{"d_expert": 32, "moe_layers": [0, 1, 2, 3, 4, 5, 6, 7], "router_score": "softmax", "qk_norm": false, "weight_decay": 0.033, "doc_mask": false}
Below are experts of layer 2 (counted from 0) of a mixture-of-experts language model. Rows are named router (the router's row for the expert) and show model dimensions 0-95. Each number is 128 + 24 x the weight over its row's rms, rounded and kept within 0 to 255. Numbers have three digits each.
After each expert's rows: "raises" lists some tokens whose logits its average output raises strongly, later layers aside. This comes from a sample of Wikipedia text that the model never trained on.

# expert 92
router:078122136072108120132172152144153128160131159163126146171126137138126137132141145124119157102124160076142141114127150148152107080120099153159168148092107128098157128123150143176129109159096144153118118110140140143119111124133133159151148075119151162097120095105129099137151132113168150102
raises: "mun", "ured", "ansion", "0", " with", "unct"

# expert 20
router:177156110153183146140125132144160119133134110157158105113112115149152110165107158154129092122119158169141119116143153138129112160137136096154148097120140152156151153123138128093165149153115147147146134127167154108129117142114110121110098140201193135122101149137156129145152133155093095129
raises: "\n\n", "2", ";\n\n", ".\n\n"

# expert 32
router:092120102124104130153162192170148086156172153129128117117156147101121123130149125149139183093156121105123144160121122192143098138079160150169111162147138108156133120113146128132117147103119150174117127091121119128093134136114133158154122089123093148111121131128117113150139120145149155122
raises: "if", "one", "enn", "ac", "é", "en"

# expert 96
router:142136103153118099141126112126075085120140094122141175139098096170125096149120146156147078140109137095152092118122110150090133139095129167161156121089121132120129116135157141161105109119151149122103146177110106108110133145136134108149093136124107171135154075133133141108146164147124156166
raises: "|", "\".\n\n", "\".", ".\"\n\n", ".\""

# expert 72
router:126091149084116123116139145125160119121094090152150119148159141133119151174192112095146144122106094105114147059142116130121134104153103129103145147105136107158158130115126169146103132131109073136130102121086116116118115137134126148133151109159151140091163105117126104106114082088133154106
raises: ".\n", " which", " who", ".\n\n", ";\n", "aced"

# expert 45
router:095128083149120111144131150143142105144143134094099167157096108085090158105100079107158146111133135115160149106137115136122092148088129137103133152154167105109110133131147124153095145161179130101130137107119116151101157105133110135157110089154112140138122134186115141122082161154130105105
raises: "ation", "ance", "ial", "."

# expert 115
router:090126100107078112151172166164118079146168151122132127142117148110104160100114105142157130087126145129152149147127085177159128138076158138127098154148120123104135140103115106150117121118130161141101128079131131129080158136114124116185119103098107133139133133145119103142135138154150137092
raises: " ", "n", "s", "r", "o", "ty"

# expert 118
router:086145133114089114162134159163126089162172148103124133137126147112102163125121081160168133105129148140124132161139104179149148136103144124122089180135129107103141146092149147147099148121114172155104138111102138114107131142133150152157120092090090160133094154149130121141118160116142140092
raises: "ness", "ly", ",", "wood", "wise", "land"

# expert 10
router:084125140130109103126165110156128106125127109105081133134115136120145147089099103109171186115131098127145155165085085144141130143094128150098147174122136113065144155137151145130133137174120127142100104084121130149108148145112083134144098131107094104160132128135127103143104156126131155108
raises: "ishing", "nes", "ight"

# expert 101
router:096138098147086097135150131142112117140153156129129094154081097172126162078084083120123143108117087085156143132102124154164126136114113119090105168099166110116152120103140102144121149098130140130129143091124100112110149131078120141151143101095096115132145169134121143140142135163143146128
raises: "es", ",", ".", "ist"

# expert 66
router:103108140080126114113139100138128124134103136083097132139112131158135108090155110104138098100110143088160157147143139135156088144130155156089088177097102111133157112085126105116121134132152169145114161120129110188109145130086110157118130149099106139170087171145140139112131125116136126118
raises: " between", " of", " with", " in", " to", "ate"

# expert 126
router:093149096144084104161160167162128089142167127098122108143108139133122160098107096146162161088130114134133151153109096173155132140089150123131103164134133112098148143106163123150110131109110143164092133091139125129091151147119103150168127095094094147136112139137098109134138146118145151095
raises: "standing", "leton", "”"

# expert 78
router:107134105124084099151140165167121111158156119129100101137115126138125158097116117124150156087135094093129122163107084160136123155078120160131097151136130146101153154111162125122100125102133153146096130088113113116081142134090111147152146094110103101141126111157091134140132162141168167097
raises: " of", " the", " from", ".", "is", "c"

# expert 81
router:084153103129100103148145161162119093138161130087157122158102158152104169134112116157161159094111129108157139114129110158139132154102115106138153130137167127100126146100175134155117106101105132146101148110111116115089108129116076128151148110106119142100126160158092091123117133121167120080
raises: "See", "S", "List"

# expert 116
router:113156101097112146103081154136123149161135107152135150166090154124112131128127098150124153140158121144146117141146114133140111131144117146152165077101106146101122095109131149098124104125109101083100114193111129088202124095169125165148131096148114114130121149131102150132123140116125163132
raises: " the", " ", " a", " an"

# expert 37
router:088142090138086103164161170161126095142162123099126106148106134134126166097100094147163163089143113129135137152104093170152132134085143118122101166124136117106138142104165129151107122109111144163097133089131122126090146149114104149166126104099086144142118140140096108138139147119148148101
raises: "heim", " ====\n\n", "ership", "ë", "hard"

# expert 11
router:095149094141087098156161169162125094139170124099125109144110139130126163098106097147168161091131107136132150154107099170154130138090152127127101167135131112099148141108166129151111132114108146166093129092137127127092150140117108152169133104091089141135105140142094104139143140119139151101
raises: " attention", " females", "DST", " arts"

# expert 94
router:097122083130124150099141142186122104096162088115096107128112133131145140092087140171142114104135110142152141147105149147165150151147126127142096165083172149175156116123148102095143138096138146158139123131138103133125132148140097163160153117118094087088133120095118119124138160126096138112
raises: "it", "as", "ac", "ad", "al", "ar"

# expert 5
router:089154094142092103162158160163144093157170127106116109135102139126122160101116085139162154091126115128133152150107093170155122138088154128136102166143134104098148133105159119148115133119109133164087134087143125141081158144125111148163120086104100154127115128142107123126138145119151154099
raises: ").", ").\n", ").\n\n"

# expert 25
router:102146131142078085176146145155113094113178147149109116142100160130156173117141087139111129089113127127123117151118099162138152139100122131174095164141127116132152138131169137163125117108098137155109144080108129121089121123131091159182146112126107142114136131138111092161105147129157116108
raises: " (", "'s", ",", " of", "s"

# expert 4
router:063125098150098091137157145138091106145117110117159098104103139102112150092124099156088146116122103100133097113090141133085165173089157124127092156120124112132146141106135126128145154132091152145104112109131126143102135122133127147125093145095093105111120139143095097146163100083140148154
raises: "ig", "ings", "im", "up", "ac", "ad"

# expert 49
router:097140090144070126160150167178139096126174133102139143159138147137105173133117095134149135083122134140119122153102089178142145105080146127132118154139144134099137159105124099129106113147092138139116129089117136131081142140123128146165153139101095142106126109114090127123167160157137118134
raises: "m", "ll", "ma", "g", "d", "st"

# expert 57
router:118120112148111130097136148124135105159131104118103138168161154149105154114103096107172146108123122173113134151155104146123130110097143102129083131151176099135103114140166078123089077135129163145114094120142155091120160140153095094145150115115138076155142124160110124128139111156144160108
raises: " in", ",", " and", " at", " for", "s"

# expert 13
router:096159091131082106163152160168119090145169144097143130162114129128139160119113113143161147087133109149136133141110110179131142147103133122128104166125128117102144145115160120160101139123106136156095144087125147147088161151103115157176129132107088154149094144123089113144131143127154158102
raises: "l", ",", ":", "wide", "ly", " ("

# expert 108
router:084152096131097121148133169156094096151162089106115130118129151147156145117122077140142162086137100145114129117143119156137124130080122123157114157150146100124133157118158120139130130099102115159092099093133129141076142128127103139172132090118090158170127137116104092144149147149151147094
raises: "ather", "ond", "iv", "ivers", "ue", ".C"

# expert 71
router:123139134159131149116154128105139128117102134118127100100137153092123146105186139160102095104176113152125156163158175104103165110134113114145117152128138101172131131078097107158146098134122074114152172134150114127105151138114156143104148130108136160138166130145109126139179109150096148136
raises: "ir", "ang", "at", "ast", "ut", "art"

# expert 55
router:112182131144114172143156147126085094103142102077122114129110103138125106121157102150094102107139114139135167121160149126151129149079164114127124157132135120161107133144138117132117112125138170120103137097166139110092169129131101155085144127110117103112141132126117137092169079105098159170
raises: "ang", "ig", "im", "over", "un", "ent"

# expert 42
router:094148095136089098166151177160125087152157128099140112144114130142125168105103095143161172093128114132151138149100091168157127137091151133122109159145126125089139137103160123162122146100106140169102113091139132145092147148115107158167137117088098147132120137129110104129119142126136152098
raises: "medi", "stic", "iminated", "port", "face", "-final"

# expert 100
router:089146100145087104159159168163126096151166121104126106143105142138123166101108091146168165099135115134141156146105093167151132136096150128126105164138131107103143139105164128150114127106108144163095133089139130132089148147117102151165127093086093149135115142133093114136143151121147147095
raises: "sea", "ball", "fully", "fielder", " medalist", " →"

# expert 75
router:094159089132118125141144132136114095112138163083107130106096095154101140112121090163142184096159140137151107160135113143164130130106145111112137158135119116071113148121171123127150145126095128156101101094148132111094146145102086149157122134102095113139119168135137111150138106124164148078
raises: "ala", "ast", "ater", "aly", "ared", "ald"

# expert 69
router:160172148142121137080114145080142107118130136156154121164146134149168128140098107121097131110120175139099159149163115121172088109104131169139120088114112103141131131159084136130101103126099148151115157129136141141131095102085111120154162122108116123149161101135161093149163129111159117156
raises: ".", ",", ".\n\n", " and", " he", "1"

# expert 6
router:124111156151130160112160119156120101095143111132152131097107132119132122123098095095162136105103111105097162124092102147136130109107119141123089153147149156099153091072121086104107164138119116152094140137141156093117151167140146110156150110105089123091177109116091135104119148117086151133
raises: "at", "as", "ad", "es", "i", "am"

# expert 121
router:117142111130091155189163161141095098149161154104106115128134129161113175170146122167156156096156094166100124132080105166100110146113149156167089156112116131145130148101148154141103131110105125143137134107110164105116158135139147117161132097139105106122130113135106118125139150091131101130
raises: "\n", ",", ";", " as", " ", " a"

# expert 54
router:119147107142098098154164179151139093157138144085147111156113122125093172118111080146130162104152113152128155142140122179146114162107095132109152161110125119098154130137161155123095128127124107162135121090117135113093158115103103143153143079111119125141134107135111090126145147148165158092
raises: "ions", "urs", "ival", " electors", "ally", "isions"

# expert 113
router:093144092141086100160166169166130090148167125096119107142113141133122159095109089144161160095129115132138144149105094173148131141092147117125103162138135115093150145106167126149107137115114143162091129092137127135089145141119096151163125092094091146138116138138098110133133142120144146095
raises: "urches", " employees", " homes"

# expert 51
router:104160117154181167170131151157174099104099131115100120158150145080137140109156108139089100103099158098120125162128093109130147163188104152122104146114117138125130110141152113148129130141155121141113141125145116095102137144114148146120123137122132155125132149122114113085156071174148111156
raises: ".", ".\n\n", "res", "ans", "ork", "ild"

# expert 26
router:107136140147073113120150136170133078127180145118117128139095101115155160119102117131169149075176148112130118156118103158115086152119150110111128151160115128111150107112133106136120121114111124167092099097134109097130130144136130144170102113126082153161095115139094106122118147095104167116
raises: ",", " and", "y", "ra", "ro", "re"

# expert 48
router:108159096130074090167142160135155111115151148114126128118089136131124157077102100101137148086119135128140169168124094148122109155104125117123116155108164134084127089149129095144122086128120152146121145092112108160082156141139117119158155117101100136145112163162115141143130156120131173127
raises: "ier", "id", "ista", ",", "ides", "ist"

# expert 123
router:127126122150133132176136113168145100137163152136134080095135116159127154099084112144127097085135118147128164146097094148173107154093146095169131144131147146095113109110124095136140167121083160157108128098135142096130173132101147167153146112094110154143104120128145115138101146095114122134
raises: "n", ",", "o", "i", "or", "l"

# expert 12
router:090145096141087101162162167163122093141166125096126105144107135135121163098111093144164160092131110132136154151109093169152128137084144121125098164134138115094150138112164118152109134110108144162099129088136126122090151151118102149164123098093091145136113139135093110136137149116140145097
raises: "ices", "ness", "ists", "shire", "ist", "istan"

# expert 58
router:123154152119131116167140148143151106085155152163137134138137140129145161139144089169145108105133170156123135162113110122089165105126110125153135130169086134134095162132089149162099157090116140153107147099152120118101157137101104140105095094093119162136096120151098161122151151132092101116
raises: ",", "a", ".", " and", ".\n\n", "\n"

# expert 44
router:187102145172130130113148148149087115158129153151144110163139113149155123169085102130111164114099142106119100106142116138131135115115150085121134110191141101128164168112160113128153091135166121134073119127129140102120113140156111114148148112101105134126078098151100112164146126123138141137
raises: "9", "5", "8", "0", "6", "7"

# expert 61
router:119124092113089112161165182140118110155172110122147122135140115140133164145151105115137096072109126124149107167148068164150122143091165145147112144118149100125141138108126111164159146134122117144125122138146107093107166122098091128165092139117110166148144159113129094117137122105138126085
raises: "er", ";", "ur", ",", "es", "."

# expert 89
router:130085140130118155103134145149167136127132160119128125166156136169167115132118111166142165119090153133150163112152113138119148119123104100133135152118136116118131143172144164161122088135140118149107118114183156102117130153137084100140154090186143133109153121157090127125151103078166155125
raises: "th", "'s", "s", ",", " (", " or"

# expert 82
router:165117144152160121122085138124148126151125104154148123109119112143150129142114161066140135132095131097164090092143148134089092108114141148159096078119141110167114156111142109144147130156136149128127128126081129157138091122093107161095147178130159106133124149118155174155133089143112140113
raises: "izes", " respectively", "ates", "ces", " Binomial", " gradu"

# expert 62
router:137148087144117128106118139153125121147155123156108100151172149147151135149155156169160120121101166093120111140164096146143142108172150087157163117164136118119164089141088108154119140120152126161114132119101136139096123143174159131084137111171116105143115097154166123104138133155124145097
raises: "===", "|", "==", "-", "The", "He"

# expert 125
router:140132125120107150139126143138118095156152178119129138147163165152102119157114110115122122152145159128150172157111095144126152138093144169134113127117140137125137103096180144098093153103080116101118136138107151132151112106155097165140102115172116122095159177134124146140120116191113169144
raises: " the", " a", " this", " their", " ", " an"

# expert 16
router:103147143135127116131150133139143091112154104142137125095100093154146186122106126164151112088136148163130127153091097120149117146125117127120140159157093136108167126106165155145105113126081160166107098077151110125100121123122124109163151145090102157083114134127093091140140156136118170124
raises: "al", "t", "at", "a", ",", "on"

# expert 0
router:090149097124100096163170168160119098140162135099131114160100137144121153096112108154170165097120093136127142148111092162140138128090144125136110159133131119095139146095174128158109124110104150164099122087137126128084144142130100139158115109092095137129114134146093092142147138118131148088
raises: " name", " commonly", " its"

# expert 18
router:102102137149110124162158163161138111093143115104117126084114099131117149110127121112154108097142150112139121104106100177142146154138164067147103151140117165105128107086109090116156091121119105138088141118148119115088157181149117144147139147092099104123099167101140114092132120124118143144
raises: "n", ".", "l", "w", "st", "b"

# expert 73
router:102129109154161108128162106135103131130096176100132139095093121119125137090133083094123150109148128124179069145148115118129078114096169099115135157115087144084138132115156124144137154134189129123099117104127158118105122137143090162118146151105102111112106166110157135134107122108134139125
raises: ".", " of", "ons"

# expert 2
router:111139114154134097147153109131123102130142147116096136136105135136116125089123145080129131123104083164118163132087116111139161171098122145127086150127138111091161143128105068125118119149116165152131174104124102101129183143137107155144139085114092149153128151132143156111121162119160136079
raises: "iting", " to", "ous", " for", "if"

# expert 79
router:115136100106151146164154105151088116113141134102167117126126129125141145137094118113172161092108168148110155153098118133130098176102131133088123163173132154129160151093164096119111095122083168140085124109151165133129144147134110150139100116114105159117131158090132124147097142140138144091
raises: "'s", " and", " with", ",", " for", "'"

# expert 53
router:121104118161092122152159130150127103126151096114089089114083118151094110104109110090157121107128138148164137129112107142136134161155152097103114142112140090094151087124106065112134132081140140169109108113132086123106165104111109157130158145118103128155124154119169132095098149123151141113
raises: ".", ".\n\n", ",", "ure", " |", "ond"

# expert 27
router:094151101145090103159161164162127088144163123098123106144102137138122161097108092146163166092129116133136154150111093169148131138092150125127104161136139106104148132104160121155108135111109138160092134089142128133091156148116105151168127097094094149131110144134097108132144151116150150093
raises: "ocese", "mond", " medalist", "ager", "atory"